Below are experts of layer 3 (counted from 0) of a mixture-of-experts language model. Rows are named router (the router's row for the expert), up (a neuron's input weights, with its number) and show model dimensions 128-191. Each number is 128 + 32 x the weight over its row's rms, rounded and kept within 0 to 255. Numbers have three digits each.
After each expert's rows: a language model's description of what the expert responds to. This comes from a sample of Wikipedia text that the model never trained on.

# expert 42
router:142129170099149104125150120150134097125147152123137142056080125125139085102088143119167138088117105143179144172118102159114120189151124114091146119100133132120135104140171218115101103097118150
up11:108145135103135088151091155124100140152129148149114133105078075131143095118118110098153148160109184135152099125138117110116107102146089090158166109209078160139150152151182105106101129125135104
up12:120115183112182138071126177148114104153121143143145120142136089130130099129105141143113154134128130109101087133058161132077163069090142138111151136067123112102153160143154093157157097131117152
up13:152175167152137069117153128136134114151105108151150099161138103111187165130147165131130119099131110130109148132119131027177091107161140182143144085133111105086163097142088098091134101142101176
up14:175125133127141164147140145145124123102119142184128104129129137121125157097128179114077091188223130119039112133138063121071060136137164075127123113102132150070157090116104122117122151142191112
up15:091105101100132178061124115151108110187159045151126179142130151061165096137081075182152094076159160130108118108151184097127178081163178094132147116094114188121176141087083169106118148170125061
up16:129161096136129080187181087046082175159107135099142118120121136076078125144130131173154135143049149126184166110128089078162135130126166148152123169063159126163147117093102099064127121171120115
up17:101051133132129170119119147136103131062130094127173070150128087094104177134064101156115167140130076147160115116144141135180166117100144148183184174105212133138188200183218155117136105144121166
up18:127113168118069109149142160087131062099153122183110124123165085160134093139113174112174180072159078105128151129177157163172178159087130132084128112121116103110131115103158135092152065163173124
up19:080147149076100154065119117091129150057148115175097085134138204112105090103055140082109101084157092159180072161132089100133093116163105093207183117131089092143136143131210134143153129151102178
up20:156146128112106106099119101108138103098143115142143180068087097159152115101103184168134102137087135115152132089132072144147137081110133138090116106108125137148115080154128102117126110091154143
up21:138106048103119110145167118146115138175156158112101058093096190123072110124154099117127069176132129076077173127127152064146103143107115121098103174141091099113155156136106178142134150109137154
up22:145125131094126083076157157092077125102140084107171079099098061124146124123131126183140190129135119119143189147117142124149166091107079175102122092150168114161127146149078105147149136093082134
up23:072151089104135144139139105136134147138098095143172160106111120104069099178153084092151128072165176158163122153105122148116114125169181068159110208095122169099067096104105154150148102114109179
up24:136056135179189137072085146128167100124155106178159136136092180079139184211125145156117111118118125146111056096079168129134122114141146198166139066091094081142193160155115142117143118175151093
up25:128121206134149114122153128134166166165111157103150085146112167106162139139146084130142171144085072082138185062108147184089094162096135103120157071210132131129088150116152081075128148125102071
Digits of numbers in sports and election tables, such as win–loss records, scores, vote counts and squad numbers, e.g. 26–24, 31–8.

# expert 24
router:146065122147162128112129145185093078154113132184092113060104140136190162141125100140143161072162086189143103163121126215095085153188132133157170051093171110102099132129210134122146107117117116
up11:144182195167090111093170079134083121176145198086150145078105068076151171073137118099159120138096171102101114135139151172093124172092091092127102157134151110164134173119118132130130126181144109
up12:182126126153148086135166163155068165194122158106150133112099137112108156104094157107189103131222158149129114170108139161116105100138164144154162189175168133085139091115129090171119155142106162
up13:148139050128139111116154133140090184123127176126079112157123137103160119124158136157139189107145153154124132159127112143155167211181107142179070137104121083084136180056092106136140166113135141
up14:090147090143098147111153053141126144148022118149180149140149105111151153125105083089141086159140151074168173139136157165086106138080085106050113166134087113086132165114135158087053094169167093
up15:157080123108097218163174115177169100171080102143183089108167118157089156067126131165097135112083130152131103168116084105137118186130100089177143109113151154080167120130110122084098135095121113
up16:142202101123114095119138090082102152133152127140179112146122149101117126101129083134101088182075117093138157193105131114120146135133101100134086134189151185174144144095108146207078104114065167
up17:135137163114076136177175224073068114110109088135173117119094082183141110130124112083159145127120085134114096126128136096176159137111073164112183092132112103071123105146155176115081122137120117
up18:165152107146149167140165103148117066135148117142163158083045131121094127131148180153107191102164124120075173101122097130126159158117088115080150138099100080150089098087092148120150113118097136
up19:128125125155114104085125138114137098159167144154142108184113141128095099171053111143089106144108099078085179112078164102168147106147095117103158117136138074117074098102109150134158095152152144
up20:172071108032142195106158100060102160103155114128131089135114146130133180141101199127154126123091083085120119103101103091181119154148120065101185148129092129197102180137178121171172105170168101
up21:126089125127105163148196120125168097140089078132131145088104130102104141121130161101172118160099074194144123171082111113099115134172141161114113110135148078145157154149130094104122127100150188
up22:144104105156112177073139154126103162098119143152070141151166182105103126127140129176078155124141093152095161103121125124134097165092149148082164092115129148051137175157145128131160159127183125
up23:141081102109107116121161137179156105115142104155124108143166120166134134134169073168154117114142099134092145097134144144074137180099119136088166136193102149086118127110121107117135140128114061
up24:127140119183174078087142219173134159125099146093082126192142207162121139179158122128128101167111145155143124092145128197048155104166121186162096069118181153116138102139140110112147086117143087
up25:137139127111091109047149151097189145138060112152112115114100141132139151128116127174134145151170099139129088067169141087135104146062085100051179175146174125140085144139168117110146094105118097
Syllables in the middle of ordinary and foreign words, often after prefixes re- or con-, e.g. Re-se-arch, Palo-mar, re-mar-riage.

# expert 7
router:129120155125096122093176143169121102168187226120126073126124168143135105133094116139062113157099118138152179131104105162106097164097093157125148101077164179119087142157124133114118098136115099
up0:114087109112131123086135138125127200146159173101118133187094098101119107125140126110135114136131109157122116080119117149128147115151086094141150131079197135095150060157087087137082162139100055
up1:147133114167143076107096178124099140169119091103124047119116136107158150110121104111091126127096121147107105128133141119106155110158203069216107126123171151059116224084163124086202116138102076
up2:193083163102168138098135135125100143166206126146114122147124149164087065090104134180175140119156133092216125042162100104105122121107124089118111121118115162143137166109122134147146076109180119
up3:141158138179148111081139101130164114131147155088152169120131095171129178159142103058135018131102118135124101091090079125163080137154116139142133186124151178151145109116120176117108118064129140
up4:095156104087089141120158146138203104094128106123129123136120127168129073174155100121114145155213145195105081098137170160134131145113101190147160165116158126118152105073110198161171079047145150
up5:175052124145103119142124135119131163074124139140116155135109168067066087136106103154129118108117121131178110115166147115124160153138097185178148135123111147067107094134115103148151162104151116
up6:203046161149147141196094165124135128100095119169149092114097093143096165136100136116136123092125165113183160149110065113108166136131127140130103106127089153119197112166141133156144127104112078
up7:108153145134113136136125105129087131093094147170129157057137123154121160067114114174185126074117162127091124079100108126078170128125099086102102147135121110155105089139098152100233128085118083
up8:134128139100188154098154153145160149137099115166137129094095104206062080116094154144100177131144106108095116104148104161089132105159127104119094140193147160111115071068203135122100170085170178
up9:140114107188136146135116133146129113113148118118124149202174134190160119141088084092071075165118121172138118187152124138181111121131119158143125183135128188118088108117179133167086086082070153
up10:180170116157137087111120063128174118149150098115129109144154137148080110125152159162109189127102131135159118119144122144178165155141087158153175115120147077156058099123109133163093108137077207
up11:133122098106168212107133129145167047139155161158114148145133088086087103135129147152134119139104083153177167132132150164203091149155106173143121072086166154159115098127070079144116167140135100
up12:171141147134162139106135135108078087098148108156117097140126146121100132103191113114128150148121076114133097094132117209187122186147122106164124176130182168119138123127140098170096189087163095
up13:124138145112129133130092147157145123108096136118110123141086103095186093091164127047133109115130083165120144108123099137162109093093155127092112118205126199137141109135164145118098145091104110
up14:139066178225120127088090144119113076140174129114125114089110114143125123142128129108087113075148184141098156065116101135169107139121150177146141170147141129144114129179093074092153156106123160
Short consonant-led pieces inside rare proper names and codes after a capital letter, such as D-y-namo, J-P-N, Ty-phon.

# expert 52
router:120075189106088065177131145186083094145117120100150099096092110110130096168107094133080058127121081118176157158116171159078115166156095158162146140128146134137139151114175138100138104146106103
up0:216136117144124143102128124141137155131154135135098149181187093106107125146104150092141089143145168157115077137175105156148078061145118148114131156136134164143114108142155125167101097083145094
up1:103120151088135084118144084138170171095141126096151088121161127172194141165071148122205153116119103156127098126149156124129098178143143133119142146146107089153148070110112094156147158122095129
up2:099162138121118069172148156104096059125113151154117146138138066118131081155116149101117109132131105094113161129186145106145114118140152126198118091159099096095116127191165095124108081085128137
up3:152144147122148124153115206118122088161120085137102128140124104111136141138122082149113134112157152146124150116142155180128108103168075142052165043198108167116117112165110132116090113099162136
up4:138139156139134079120172099144154125145136146135123153182145137171147138132108077132179122057120122163117104138133183116126117071125150107116133160048142000135163095137124149207129163110099111
up5:127186118092063116098134087114104188145120123193183110110143157172132092128114118083131095110101087126130152133175081103119123142118167084133073155108193153104133108098123141085113134124103118
up6:127134098120077136099112110155107154072120164062139166113157137128093097131157154125111123165102066118139095167058071102117088144147092167137100081127140112101133113169084160071117144132103134
up7:185149130144138072118121111084123119122170122160184102091061109139083117149150172134162090136149142108137062159123135089142128138162116137118111076080131077163199142134192071112103107093127087
up8:110120162148102127160163132125076137025150158107039165145155151128092128122184146099086076134137128166124137157125136169168169176115095143150171159208119104154091117143124178105091129184138160
up9:154117087083076080079185121110209124087168168122109091146135121086115020097101130111114172128084046075044108137131124172082060129169155080110141121136127124144130102118108117133196149142148082
up10:172107149163110104064142111176092104135080134142115097148114122163086058142131147178140141064107091190107096140110130142092088136113082118137122182175084139145105129121112133078078123120083135
up11:103126166073113177123140143177075111126173099144118131059127090139144153119144128118066119127169154115109152108115147101112106153119110124130120228075077103094132128121129124116079154147139186
up12:124163083137113100083084056109160076115074139134118120142175095163143157104102196102122155120154131098099118107177125107172150147159146071123138115186160100148110131123130145181122211138119107
up13:140175099097140197096117126079136140146141159135118152161097129150156130187108085183090190165233082133177151102139123120138160093163165104065137147148140156084133167183112175138166095156127149
up14:147185167104160093150158112152157152127143110149232169049106136095082131184159151152103176110148144107197083137104139195109071115110088107163107052064152114103125141128115129076126163128148165
Single consonants and short pieces inside foreign or rare names and words, like the r in Óttarr, Kirkwall, Hammett.

# expert 2
router:119045151066154146142210119153121071118121113165160122137102166117074118150058081189125078083082116148120144114080141126140125150161139152113174138110135115162150131157141169080126081111124087
up0:146122168167103125162128158097108154131081165085129104169109131157131148116181075162151131144127111114172172092124066152128077119101202121125120107129194120148083195128194184189130058093048131
up1:175179112149063148100137103099132117204130053116117120122153149194143140108086160131182132115171195168093200117144173147169127189122118120064140138169106161130107147170171081151187117093122098
up2:110136079141103080099125129117120154115143188201117098095119102150130144153159124126116169100150140103076109073129077172169086137162194134118149140142084145133163107168135163122069193129147179
up3:108121201134126166135142136116131164118151139070138098107077119163187135141114143092086068111135093117048160092109163124133173154165080135135117102099111106131108165105171172113150163139131141
up4:100132099088153176154137059141080104159164134175149203069159050151171091122169144080140140120121154087105130110121152129163065123130054091127159063091127154168075179119143093177056163157107095
up5:140195133114116106095129113158135147161119110129146110129167100121135159155166103130127141125171125171135110143111138114111125128094145117085127103167075107119231138134152135105156163105107117
up6:133104123150160116114172117109123169150145090058070193115080084136107145111168103143104114098133132115128132120102066129142135124049165176136084145091152146191152139119109085109119059138081077
up7:114085096152197110147138101082082144146158114146177036117106158144149071091150154168190134191122140106115126125083166137133119145074142151102147131171151123048110094137125138152100126105184174
up8:084138121075151120148121136127118092186095149137175174119141096121129163128186098176130160161135158143108089159102076064089134079133081153053097133188157137117165126129138149156161072117114139
up9:049162167137153146148130089114167132141118120171109163131138115155093149129092133108184122141122117132101144140142186117097109066176164171099131119116161115069077127137073102205110087123159166
up10:165098068104166143108090129149136190145060110096102123107087115118132131113125139169170138149159161096154163047101080130118106094135169136023139064108106142128110118083152078150073096147075104
up11:125130126143143127106119130176130116181110141167087161165163124104195077093154112130093157123177121142072098143044100117075070122121112154141105111120139136133116134116091162085103176085114146
up12:111147100121146145145189113210122079121080077143138091074116137108129124075074156180145130110117089161108103163113178148154113101061066156113124113091104121165116124202156142109171197140150101
up13:122135135084120052107171112124155071101127143140136109094088141113144121155063160134143086106170108121129105100135131063142147098186112133099149103124146111133176128084155128080119134150152108
up14:088146049181135133133180115154165171157106145159121164082142140108137074094167183115120100194128137122116105158151103123127187146099098175136149140091123108090150058119081142094098156122131144
Word-internal pieces, often containing c, from Latin-derived words and names, such as Ac-com-plishments, c-lu-sters, Cor-p, en-visioned.

# expert 53
router:137094192120153107118161095173167083132131158116132122043107121127128101141111144133081141070104093147165133165113106157119160144196103173151146141058163146097179163119162151128109058092057150
up11:099101137133135158091118145101161148108144120131124149115104205108187078116104108040108121096166071162159210166123083100156142148133112080120136096078164093109129139121105191102152101087108181
up12:058125155081173054150119126138162135105128145138088170110114145115122124098088128044144180163051078148169125127140155112139111167056119163144163166124155172124129113162106117121119107152103154
up13:176099103185088138109096138161138097106060143110114148182130150140104114131141110118135099116087124083119118174169127154102180100172080136166122132080090055157079144133187111174113128138187182
up14:102144163126134113120089067151065132103114155157091124165079099110130144178119151103058119145052108166154108140130148176122103145155126087165162101093132131132113143120132150163111164147158128
up15:155106144098131172108126110144150089180121113132176140088167114138123122140118117151102143092076081068198128073147205162112189109116188132119143153133125100106121141088116125127096121095125041
up16:151111100113151115127077101148177171153177158136061053123091106131115107131159133120099159100208118159154136139146136085108109137137115152177133107082087196197134121111143129147120181104099107
up17:163180149086105097140148116103129136089102107147131144140080138129112139108143109141166176110149122125152192140098245082166124106068124139131091104111107154182129125117132128136136146198143146
up18:074111095076067148135103137108110129116072145120136176215141120108163104094105176130191120130142152171179124116108192153126090171168177130145155142148197181130161134122075126136120106126185136
up19:131101135152161119168120146124157095149112160138153148127164136154186097129108183108123172170161179088161096190122132118153100119153109130105218110110168110100147099119122111144096135096165149
up20:106117183114158057140151147149161150132138110066145185144146148081197233124162132091083127160116094127085138133106103121151154175138134128092172096073161167101120126076111123155164125103170154
up21:127147180177101177149098177148124136175157064133052142118118095095125073125142065156153116130197100115112095167115102118126118111115153110160145155200066166098124123130193065101108143104145179
up22:112114136133093106097152151097160122075094163150200093086180088096084132148231081111153178156140093147155097171134115145128151119092134179150130082094135107122073167103121135120121225126151129
up23:159056172114169164128118107099149113198083106113153175119070131114136134101116087200123064176132135077172092182079084170122053119078119176122164086116109154121194112129153129115198140095058102
up24:149135159090210152115150165095134152179106078098129140166157128125109093140053119139169164096121131161200088132109121180127047083150118133115122120144158156136115068118156136141095166102100117
up25:099099152112136131119088129120136103156122128178124069174117106172130154142168159130171110122150141133199139093074167183132157133162133142168208083135156102096164203123110119146106128118133140
Pipe characters and separator rows in Markdown tables, especially at line starts in election results, filmographies and sports statistics.

# expert 50
router:141089192109149104141174093167163102166128168153154081060136119109118122167092113130095112070112105184157162174101105185086126178197089156120177116102188147100152104134159185115100085101105120
up0:135163107143214166152135107085132052139143117102145120098118134159088143129113129094115118116142077150111138066099164174113160089157161104108164178127150182102186112148155148120125122186112200
up1:192109140114130115144177119154104112139087122092139149114145124117132112133168152099116113116126091102184170134117161142195092174145150120166151128150145115124023108138130124166178126140138133
up2:153103140089185189122109205132177109178098113116150108120101115130178142129163165128108131135111117146142098110157155090153136135092087066141112146106102182180135130150147130127091104105095188
up3:090066052142182164089188114126103139138139114097135102130125105073115110160103140110139134140114180126162117161184166124138162137140162051182165122138152095149135093143124175108126106097171130
up4:113158148101106109221143095151204085152147105152146100109090142117116119152148137138158160082173111142104138083123165163155137143167116161143087132072039068115192096181102133036112162151181080
up5:134168097075133161157068082136133098115104137159100144135170166184123121174093102157162169110103128082156136096139145188092112138154164134113128143119111137098122118121127150135122086132163200
up6:115142152170117116089134161180104113134128117107086168128142183112096110088122085095146108094065136054118207117149096186128118125147128175110114158152125115102171133203114158112127132163135129
up7:147113117148175068097092135091110085191018132090149133135113138104187207164099106118162116095106147071185082143121102167153127183095114165086107101146124138143165172151153101075131116117068139
up8:154091062152092176090136056079154166117130168142093134153141075162118119204109111120137149108135110107134151152208097147153134055121147074156092046136100125131159110122142129144093090155175132
up9:107104107133109160119115109101099142237161127158177085105129150056119132150118152110093138125181144126150106086131134171111134222143131153121141107098164166094119145098081120088147090198089141
up10:119146126142111198109148159087122101121140140112103153095071134106161140183144109170194106133111068155094064147097108158113067141153163148121114080150102105103107088114093167083129162167114091
up11:115148136168144187179114140086138114141136145106092186133102080115150108142118142127111137163135151149116147175160141190122102135128108107126134108151149132180137078149126174113131163116116104
up12:122125120129111165087164105178081137080117096054169116050134113092152086133111183081153111152075125089102115161101156100075099133134127137163130168123127137086206179124098121133122194152134147
up13:085075145066113114155080127156127115100138122101172096068080117114109093128086093159178155025104132142122129157081090103127072081191114175162110154104122125099117069132158126065097149134126121
up14:130113140081028113152165099135122134097155072140171092146127066077180167122176134134140132177142072131186135110155183131114143113118160143127108151189143151121167161171117162157111171189158121
Spaces, pipes and line breaks in tables and lists, usually right before a number or date, such as 3 | 1, in 1997.

# expert 0
router:148110151131136078116156084156145110116119140147141076102099102134140077127119152102084100077116102146102178188156118109122102171147127162084129125121151183119168078179153153104116143063147146
up11:131121108061120144142094135072162127140089146153171067088139174157154175112170167089097119142069093108111166173116131157131150116126144128115150144105095074111150136146154142140190167115105081
up12:104117073191101169172117172151064154115157055163108115121107216105086092119157129134110090024185097129159111113109090101151182103105101124101073121110140136099148146091099083137116126102098078
up13:133105154158134135154066148149170167111163123160117125145165090177133116165184156084154182105096134100124089179110168039104173101116124132090148148057129130142130141113207130125122150121136197
up14:165158129120117151108124129121097176086141089110123135173135115127145128144088128137173121125125131081172091106136155187088118113160166126117145121084055095143148187123103148078132099116097158
up15:148102182186161152127115077100125112135156149099096125132168098107148127137150080176082156104150155143133129157200137141112108126100166097125107125162107118112075109138112124132119084139097073
up16:104109098114137089131118139108105111064165143118163120116153088143137174143155113171106132098121069149164089148155139161126118099139132138119129115147100136148096111147159134107131131134116119
up17:161185189147171110136180136169112096117149196147131141122104099145136106159127154128155144111102118082092080196131131155140134195149182143086125131136150169103077141172136181147147196136146138
up18:125154119101157107164124138118144116201146109146123151146182118136179067059115052163178075153145140118101118153085138133112165198148150128155156147146148166191118107115147150162158073110123059
up19:165121168111120146110102186201147085144122130124150195107177094153128162143134157149114207118094090101120179196129149098136184087159047155143150089159130156124120130081145114135156074138141106
up20:113171171078178121126082141140160118215179120136152094080123175141125136183067133119139164153103040120162161163121109107144117151156183162116097114088116162165171113104215151104128140109141122
up21:166182119124126113133147097130176120127155076174136147097116171142139137160163090141133103093100123156123131117160149144140139087095158102104116113118143149104139211120138141121090129077103139
up22:135115101149118086126127109097144094126162146121140182096089126119119143130152131107115138096103115139026126150142080140118079083173000168152105139131147137101153168136075088103106112159119131
up23:180126107111085114106091181108108114122137125159098122181130152169096173138120146130160146115161137068154118132134133137137129127217099142146109089140188125108102147168104202160120099143157145
up24:169124151114121141071166139136134105149001148120165122101139103163139163127164124159062117107173074104084104142096144124143127129116146149132110170123109134119102170138056194155128131138107110
up25:148108145128092168066153139179112139162176128109115103120114083131123125118141134134092153140083116093123157135103127207119075117125173135094077137132166107129123163132144113155152136150128081
Single digits inside longer numbers such as coordinates, grid references, ISBNs, area codes and measurements, e.g. 61-0, NS725-1, 37°11′38.

# expert 26
router:166078141095123113152146130148121175158119174082135111051133151128142143170095082134107120070097167140163121196103085126138054144149081160109144163135178176135184153123124151149129109110080157
up0:143157167109135091075158072150121137086101145149120124135163134151158191147108123081128083153090098123058127119178124134144139094082112090109152145151143111140112174142134179111109109135134136
up1:096145135076145185086112115163132124042133148089111181122168199091137139119138109122130059138081149066113155144154124198135114119131092165078103124118152183121153129126082161152115130108117097
up2:153133122136113134105162122111122118114116106166112093126141081097068122166119090127086129103145062116144158140134089118166142162126172150118169170138055052095154134127137219100150170116059102
up3:118094112123090127179119088136114133083098149122136148050102182183074113159172141112106133091145104079175131040123140130094072091090127078136148141148125072104128150140119137114106090041108071
up4:159103143110143097141132031137153137133116118151104130153109176139062136135138076168095126155143104141183106107098107102154084072136163095135118073166087111162173164105102143163137072074075160
up5:165064163112172143171164099140138097097097158166134143120116109159145088146152142086169159108130085148120132157105113165087158152090154145122117165134142129123064204129163131161122173079094076
up6:188144092099090146164117165140176057094110140079106064108108061187134141138114164155140171172111161166091131196082135113108152113121123179127126155070150123057139191065122097110115092149131140
up7:130197182103163114134119111120144161160100104070098160137131132121124155107100089144138131088148153065163107148148136154183123084176228203110125085130209057134158110165111160095129120144133147
up8:148199154156146161125181087118098082148132159162110229141193148150115123132135134135144176115134139125139111159140096156076120146161126154070162113125191046117185170189133113171110136137110093
up9:111112121117183049111109063178113144160110075149156130057122119047151066105113085122115160112080133142146175102088135134121099116132052139101078127110115128117115127119145110119120095080121048
up10:133078132155152168177110169154109154139148147156112202145160097127147106171124139179134159161128100112175123095151108122130133102118129136070163140123133104087077131154102144074199131185135039
up11:110197070155070129124148115180096094082135116127106111151126127107112117101085169102122078088149144135131105172172146154142124141127153099164106085105206108142110087084112152086162117116138122
up12:149047170082092141148157156130066148085145134094116142122107138099113197136141098135144177089134152178160100105147194113100127093108116067082168120109209084082139183137166133174123174109131166
up13:127170194156116112161107124080087111118151108136140111158125120103136164066127173082138206155124091101072098091193125129135153169118133087126087123159093135088079051117156137110118153087161144
up14:139121122143196174145140132135132168142119186075112168162130084151149117135139091173166150069178138161120098164149118188123153095080130125130100108163132130086131160151152160106138090158057126
Final suffix pieces completing a longer word or name, such as -ent, -ist, -ing, -id, in precedent, Specialist, controversy, Pyramid.

# expert 20
router:127088184117157111142161080174127098146119171143162081061129116130123125157089126121120107072116104158171158179102120164099135169194082145129193115105193151099155106103169195121086088108097136
up0:140147139061152139053104138130163150114123161136184130117088097154168142119128140144118078109093107132161092128102132158130155094087054092086177123144158140110104096096083167065063144138139096
up1:145099069139112079078131145120144091107176120162162096101240150091131158162138140138108103079115160093113147112143194104102105121136103115137145103142186200185144123125117187147067154131147160
up2:114131079112128091114124126097092167093165115137126118166080143112130157202145163165158097149117117153118121114112122135111024088149130112077114114137132142123115204138105097173102064118136129
up3:122164117159129106074130120124127184127090095116133087135156108105104163103097147080124159129143102210152090171130112055165102090148144130188086137148166101158112157082135143139114079072187163
up4:090122095175176112106101140105105143119135175090162108140130178116143071125112129151120125151169146118191168141109120120168138113114174127129120123194096149189155117123153094027139184107098172
up5:110153212146143138122148128124117147157151089090081107145115109101130142109151146048161092132162109131163151086107041154175111169044092123094136162127096125124064121138117169094168089141084109
up6:182148160090147102113123146129090101133137129153145106114136082074150129111132161127149137167175103144098160159088117129090141201151098115101205094158114068200146104103063139171142125120177152
up7:177106143133107131148072115067100119151168101173117082112145103150048160150132139118118127131116105126068105105123146153135176097143117170120136070122118165197117148082132156121099074158165125
up8:152136130146137135166142147124108129159164132096155155068141155152149145131129153153134175158151145092085105135143107176085139180116109123123156144096133114153090138128133119141134171104186149
up9:084173136131131171108112145108140138163171111130179146158132141078113096140169182095128132186142173053126089061142149104152180120112166110136135123144107069099105099096105126107135182132187125
up10:135129118175112091202124111075116146087117205109136091131125140163121179139103106175146160134095165069151066140121147123130139091095119123206156137172111143024124129121158080143156120139099107
up11:133118153122144149150193169192184073127108167132150043032151156105172114179143082120078149134091137140153125136209149140115150146132123171117108103114149152134088115061141093139105133158095157
up12:098131160099166134160160126103098186156116112133127121130184094095080146117178136195116169113178069138106166154091156141117092110180051165115112116090152071116089114114111167073128122108130088
up13:157020121095106139140144128122126149102090078094139080080190104080164095086196102112197109139146132180155081136166069105094148166117113159128137183125094041108110102120156129120120104122096135
up14:139083090206141160070170111135120087115192112081122112123105072118144149121107146120141176176110077206146107117136057117068146106116132102173144148129141099115092168156165074112162126133156149
Spelled-out numbers, line breaks ending list items, and first digits of years or counts, such as three-year, Six-volume, 1973, late, mid.

# expert 54
router:128116152145144147110146093159173091175121132147171173123157145125142141170119131166128073102123105238127136159123117141121115196146112139185146102133172139110150123127140136085083141120087113
up11:095175124134084106146094092073117134174124126107130147141122109113134144109105128169197072141117099187055142149090115204202114143136165100135122124114188153120115138126099117201114129154120174
up12:104169092213146154091138184116116082136141152126115103114100200158158126109156109207156100078121106103132184083183140112155175111077095126095140082161134115064130159102141064100121086107124127
up13:075081115080092121117142082094091205137071184136178187117081180155140140117093132137089224089128106098170109117180117126143072174134127144213125111141146119129093105108060163164149102147122141
up14:208156078080136127177129195112143121130152148144107122114148152168100124090142055121124162154080134146167049182135174114127105090072128179145087135173144146071096101069115120147124121106151194
up15:124088154158199167166114145187139150142060092147083087162078107142125165081142085132176185094141207133097170082122142067172172111138126132133088061141186163151128099124156073103158116127131125
up16:123093126196190124086115191129060122184125187190114120136173123092158160168152182171191091120157080074100173120146117124147094122137166204151130136160146123154128096140117131093102128141106141
up17:153066164125148163155154196126169170144137110105139081153158134139144137144145139093131173094162154050117135150155103134112118117148126051159157138146070100146083138145104119151130166117167179
up18:095119119120126104119103129075157187144134138121112089185141090121162126116127145101031160204129134140144121152094100129123137078083098089109133115108154153083140160132130064131187110120101105
up19:108113188147126112168176119141093145100139125110109151164144157120122128195144144080093183111091114138108152116092132118176060097106064161128080170171120071141077161135112122142117146150094142
up20:119135139101142183129125139112110079144130176175141110148088083118159143169095150137160120120128183092056110168079136139115064196110092085127167064103089152109130062109125086160186078048115141
up21:090113148134132115137111157125125112126122106138088100119169130109091155078131158116118070117143108179155176120117166137184135136088149141175105095129153187160157086125123156112089150107118177
up22:136152088139143153118043096135166066161151150108084114188174139144154137114140149144155219114129114143159130153156133179111069128092159174132114092081130110148128163162031105124129081177156208
up23:126108139128145158106088178090122079169131134131096101104101116206126118093089084088075119100176165147157118102133129111135092118117139124143151194106129124147129113160113158086137118103125131
up24:120122086124159143102119127114146119099101047120180160150113100120123175139105092182147147136144130083148172143109153120122119162145088125144129116112074170105155079090123156170121142139098134
up25:124136216120161112050100040115148141161087119140121135109108152088153103103114162131144117132170188146135126068133120128177129116087094125073147111086122159144198099104148184113143182063124166
Colons after infobox field labels (Born:, Total:, Family:, Party:), plus semicolons and dashes used as separators in lists.

# expert 14
router:133058121151148122158196114156135073116136166133103089094096146159119125129119126130107136096147065113147154149124126143099128146136106117082175072136161136074157148130138190157115081071041126
up11:145080174137133129156133127098097134144136170133137165132105115173198103140090176104159158072115094129122154178106107152066118107123086116182160140163108138158110154160067166199112144131141107
up12:128126163130166189110154124090135121128135127129073070108117134172171140169169107144116148187128101196173135161067113120092143086140160117138154076101087066169113117092141083139146106106169152
up13:210121158142115128089140075097146165052131166089093144109073140146163126138063109083127173163056113126076116113140126114173154123134152159157137137064173108135131107084160096179111096145143120
up14:136105142151084143141131093099205087102078136089081126132101148157111157161116153096141174127118115121161133166123137159098151187122095142147147121108165132178112112157164174095124062096074129
up15:154080108051159178145048103160118130082082135131115114195219126164124120113131166199108082170137105164129176085106134123188102139037119118092098189079190149135071077156146133126129044140093094
up16:151113110075124068131127148094108118130136086141120099075096143102154102142104149126152168087094104125137120131154072151151175173139043130167127164154170124081130129102091111154108174132143148
up17:143141066093069099095093122150178092141139132119200122107138092135150153086108129082148097170095113134144141075129127175128142139108100090147106133155172080183046126137136116140124082083167102
up18:125136115114160136160138094085200154095146136123148103104122117156091092116122135111037165163170109175117132125183170175137079120104089103153096154126101160169093100175135109074107124107159090
up19:129120112116113181136151136127160125083051192098134120135151160163108119135132124086113128085116106173104122165050131195180150141130168163068132150095143111154089087070133169081100131090176174
up20:135082072112146117095123156183134147134086121085166111147130154188156058045096121075164128114141167131139142199160183131131148127174078135059122141127106099114090040129099166085126119095154151
up21:159129157103118181122110180099152128120086083131113093176075085085162103070127173179154113137139075109120157105115115172133104074198129132095111129059122139151138159192100113127116135162088096
up22:079108159135136077101109174090087118132085103154133113088135184123146149161109124166087121170122170094110148127102172167175067091149116102156109154057136130166138111184094128134108141165156153
up23:118162192118110105090184124096156110106143141119125153135131113089195163158135132078135092125113118101126171113178158117075156085089096154049115109115134070115096135085105147121053123103162143
up24:152130091158085152083087118160112131050178120119207150131107118164125177073098091169139125077133100137127082148120125093143134137124142155162148132118100112094154104099185149144126123201159131
up25:090125125181133170155039152094172093108153152096104122132098206075150126130137134154165175165139135119113127163160089166161118124131139161150202081047086142167168119144106112113112116143106095
Single digits inside numbers, especially after decimal points and in sports or technical tables, such as 17.14, 5.73, 7.62mm.